Experts of a small language model: 14 layers, a softmax router.
Below are experts of layer 5 (counted from 0) of a mixture-of-experts language model. Rows are named router (the router's row for the expert) and show model dimensions 64-127. Each number is 500 + 50 x the weight over its row's rms, rounded and kept within 0 to 999. Numbers have three digits each.
After each expert's rows: a language model's description of what the expert responds to. This comes from a sample of Wikipedia text that the model never trained on.

# expert 20
router:446447523445439510469563488511449485541461477491508506525425500520462446534566632503542485615466464493567460481484462473515517543461474442546460541565484482405550498422507525417512506490519526
It responds to: Prepositions and function words within prose, especially of after nouns such as examples of, also to, for, from, with, into, during.

# expert 0
router:584565479529453593486524461504406465510493526465520519563506384470488539416541508609496509488486588504571472513578580514448424447443437540557523477560461457500437511569601414474480509517487417
It responds to: Word-initial pieces of proper names after lists or pipes, plus determiners like the, The, his, their; e.g. C‑yril, Bo‑udrias.

# expert 6
router:466513535495552578422492491476531563524598475518526448537561562489545511504541477564552453495585509491535420601530540441569489505527483423573452542486473457490522512456499414446485426555546499
It responds to: Month names and year or number pieces in dates, tables and stats, such as 9 June 2009, 1775, 1968–69, plus commas.

# expert 2
router:497487463523503460553491535505503522592557498479480486468535578590516478438490506432447572520452436437443458501492461548535470530522545501441521485464530501460579546511552442379636497450527423
It responds to: Short lowercase word pieces starting or continuing common nouns and adjectives in prose, e.g. f, b, mo-b, municip-al, un-usual, local, major.

# expert 5
router:571452537521608502548486427474452549578586411482407553491547445461640557497478556515566475418454529599550447545485476450498484470532529472557534422468513522523392485489537502633573402405455458
It responds to: Short syllables like te, ri, li inside proper names after a capital (A-ri-vaca, A-li, A-te-lier), plus sentence-ending periods and table pipes.

# expert 27
router:492509445421473564554498436518489432491383517541500426476467472555518468592520556586508557481605486515544476501481378409609451458488562474527476488548475504500563545469491534543520507563509564
It responds to: Inner stem pieces and prefixes of Latinate words before suffixes, such as reiss‑u‑ed, assass‑in‑ated, re‑n‑unciation, consider.

# expert 22
router:440551468534591516524577515509518484546388539495526491564418530554537490634520468411457548514463529494450495508460515456467513509463461408506561496509510467424569477501506444401519547463512405
It responds to: Middle or final syllables inside longer words, like ar in libraries, or in error, al in Funeral, ine in medicine.

# expert 26
router:517349435520477475572456473427489492445642584464552445534484380453421533473478499553543451527506501543534583556471511453467488529437498518572423475505461483583413455500542436490508482489462436
It responds to: Determiners and short word starts following prepositions or verbs, mostly the, in, a, an, plus co, con, pro word-start pieces.

# expert 12
router:505479467486534474524372496575465484350365492441501505462497515471538549470527489530508560548537558455580549462518512529445530551508552405561544548449530449578543434514547629510530524467490565
It responds to: First syllable pieces of ordinary English words, mid-sentence, such as y‑et, un‑ma‑tched, o‑bjectives, pro‑portion, ep‑istolary.

# expert 29
router:513521538551507550596512453475494464475463494485439378557541544468542452455430432536536603523496469544461555489448427580524475595466554448471511488445549543419499395501607528560471527512484392
It responds to: Bare spaces and word-initial pieces following the, to, a, was, such as de-, ex-, con-, un-, in-troduced, and to-il-ets.

# expert 21
router:612491462512499519570452512471467529364485519428526461530443592424476503437443492552461560523444479499490535522499465489519438526608516521446498528549594434599477541475588467471505477486560431
It responds to: First-name and surname openings like Jo, Al, Le, Mar, Sa, and pieces after De, as in Deakin, Dewley, Javier.

# expert 13
router:476436546462494547489377508456506504430512494433605491479443498535516388570527581452485471455487549431416548494545529423559540476575439432558577507465568574473546566583428420473404429441505624
It responds to: Digits and numbers in tables and statistics, such as .529 or (8), plus the verbs is, was, were and opening parentheses.

# expert 25
router:447483560468424500530515469553544597432465554578471448471572487459497525473598581415452486455481474466377547554499465510433508496523636628544548570562501485551531452549474552470494438507548512
It responds to: Pipe separators and cell starts in Markdown tables, plus line-initial words after headings or line breaks, such as In, The, See.

# expert 19
router:447502529542517558486577547461471448493446477477532536524459522548522434438529420470516562594556519408462610532550500551535468575419522433415527433501533541456602468419426516431548493470523581
It responds to: Suffixes ending derived words, like ed, ing, tion, ity, ment, ship, plus whole words such as building, that, time.

# expert 15
router:497503466577481520490506391392515484551534478491449488452575410508489503556498446413521490390545506538471466509512538577487484396585486465428495506504399564513444545529480556506497509556538434
It responds to: Vowel or syllable pieces inside Asian, Slavic and Spanish personal names, often after K or G, like Kwok, Kido, Yeh, Viña.

# expert 7
router:403488638506418511473575490487524378495430520393544586537399382570465507484519459519577427537498383533495527544490515597578526530473553498496570581525517384548493389505464505521524501570499510
It responds to: Conjunctions, prepositions and commas linking clauses in running prose, such as and, of, to, in, with, and among before other.

# expert 3
router:557513499496437605484527525560503471626563526552476410495505394475426603461470554538494479424488564531562496508561529423470481490445410456590468535527522502513486448537590523502485467535470540
It responds to: Capital letters inside acronyms and abbreviations, often after an opening parenthesis, as in ZPVE, KIP, IXPE, ASSR, and initials like J. A.

# expert 23
router:432468514497474454424346488571507560523532568448463487522544525547431483538526588539521442684465465483416502457486537443514494488420446642497491558472495497527461541482516444585521507513483506
It responds to: Wikitext structure: line breaks, == heading markers, table pipes, and infobox labels like Political party, Original language, Suborder, History.

# expert 24
router:578447505519526483520509558452523530548504448496445543471500562488600513465511548515507456443494607572467494474563563565517469441586458515511481456477458530504494556594425444536500444556475481
It responds to: Newlines and periods ending sentences, name lists or sections, plus section markers == and table pipes starting rows.

# expert 10
router:522510443545512485468488591574446449554456468474625574553566532561490420510540456490478606648468473481480539539466585593375519571461495520466527393497544540362557437459541531543420505505469524
It responds to: Plural s and other endings closing a word stem, plus short common nouns like work, game, film, area, role.

# expert 8
router:440609446493485400477378445499557593451487527503553510514535480505397469439538536504475496544558504484445418449541522422489530478434440510542527479465582512584514550477429470512532455408487501
It responds to: Infobox field starts after a line-dash (Service years, Opened, Successor), plus parentheses, colons, hyphens and degree/minute/second coordinate symbols.

# expert 9
router:485460489542477440492531589382518493399509502499464449431513546495490459469479479557560432547457516514469512480467510473603520544510534436534525500569506477487468482577502535525620533528525519
It responds to: Final digits of years after 19 or in, like 1927, 1989, 2024, plus table pipes, newlines, and closing parentheses ending entries.

# expert 28
router:474522490480517502479518495458460545537520451599566543429577405487578607477502470535510530395452487586499449539450537499466578426428479670528485448529481491518521539544390593598453530595466445
It responds to: Single consonant letters inside names and abbreviations, often after a capital, such as t in Bt, n in Dnyeper, r in Larsen.

# expert 4
router:417512456500551483473476503575604479368426511454500491547500425516525540550544444476417478494529570497443570444487529474508542507429537426465546529465553514596488447462467580492491542531467546
It responds to: Short first pieces of ordinary lowercase words after a space, often in numeric tables or code, such as s in sent, im, n in ng, man.

# expert 30
router:614551527483502507479491479534552492535586505489542510435483559538430492559498458483481375602511524455461498470503507528533511467542550485480498475492478504511441456580531591504422532528466572
It responds to: Genus and species name pieces in biology infoboxes, like Cerambycidae, texanus, plus table pipe separators between numeric cells.

# expert 31
router:392462531494553380400549589469567444615446521548548499577429606500524524544501468547527438478494462454515546468473495532531513475418434440499424476515471512479476454493514412389500557499512533
It responds to: Closing pieces ending a word or item: plural s, th in Fourth, commas, closing parentheses and quotes in lists and citations.

# expert 18
router:550504576452483434503475503536543518540619511563436549441529509556418558519414433588429557564474494505508467455505467461592478456590526488479421542482519512485456583519582423538445490387626400
It responds to: Middle syllables of Indian, Bulgarian and other non-English place and personal names, such as Thiruvananthapuram, Panagyurishte, Murray, daimyō.

# expert 17
router:492495514496525493467472478576435443512473487557457514491501521488562511453460529492611538444498554632611524462515354518425511496539448480541446500509400519540445490473471535594442523535515529
It responds to: Open syllables like ro, la, ra, co, pro right after a capital initial in foreign names, e.g. S-la-via, P-ra-desh, T-r-éguier.

# expert 14
router:459552613450510549446595540470491501469674523591581499549476500483418528649484429469413548479502500569534440565521525477574546465473506535411431426501465531396483564420535475500465540629525515
It responds to: Final pieces of personal and place names in lists and tables, such as Keyne-s, Paul-son, -ton, -ville, plus William, York, University.

# expert 1
router:490451451523505469549474505372481402470592433436497469559496471447497551482488578516445579398520407516526497499496508468483443416550535456572471553473457503463476524473469549535552470561487509
It responds to: Capitalized word-initial pieces and short fragments right after the or The, such as Be in Beer, De in Denmark, re in Theresienstadt.

# expert 11
router:529548467483540499541513501549484537530450454486421572495472478512495511371399501476598559432461539438543474518543413519415470541527406590487424538554564482481535510455463432503525499435467607
It responds to: Suffix pieces finishing words, mainly ed, d, er, ist, ish, ian, man, as in P-ed-ro, Span-ish, write-r, Social C-red-it.

# expert 16
router:509529500547423473503481489412439596446488574562459560428433536396460448406437549417460438397608436494489463471471515471480501575517555607480541475494467468440593495571457448527421500385500536
It responds to: Line-initial list dashes and in-word hyphens, colons, and the articles a, an, the, such as - Date: 4 May or after-school.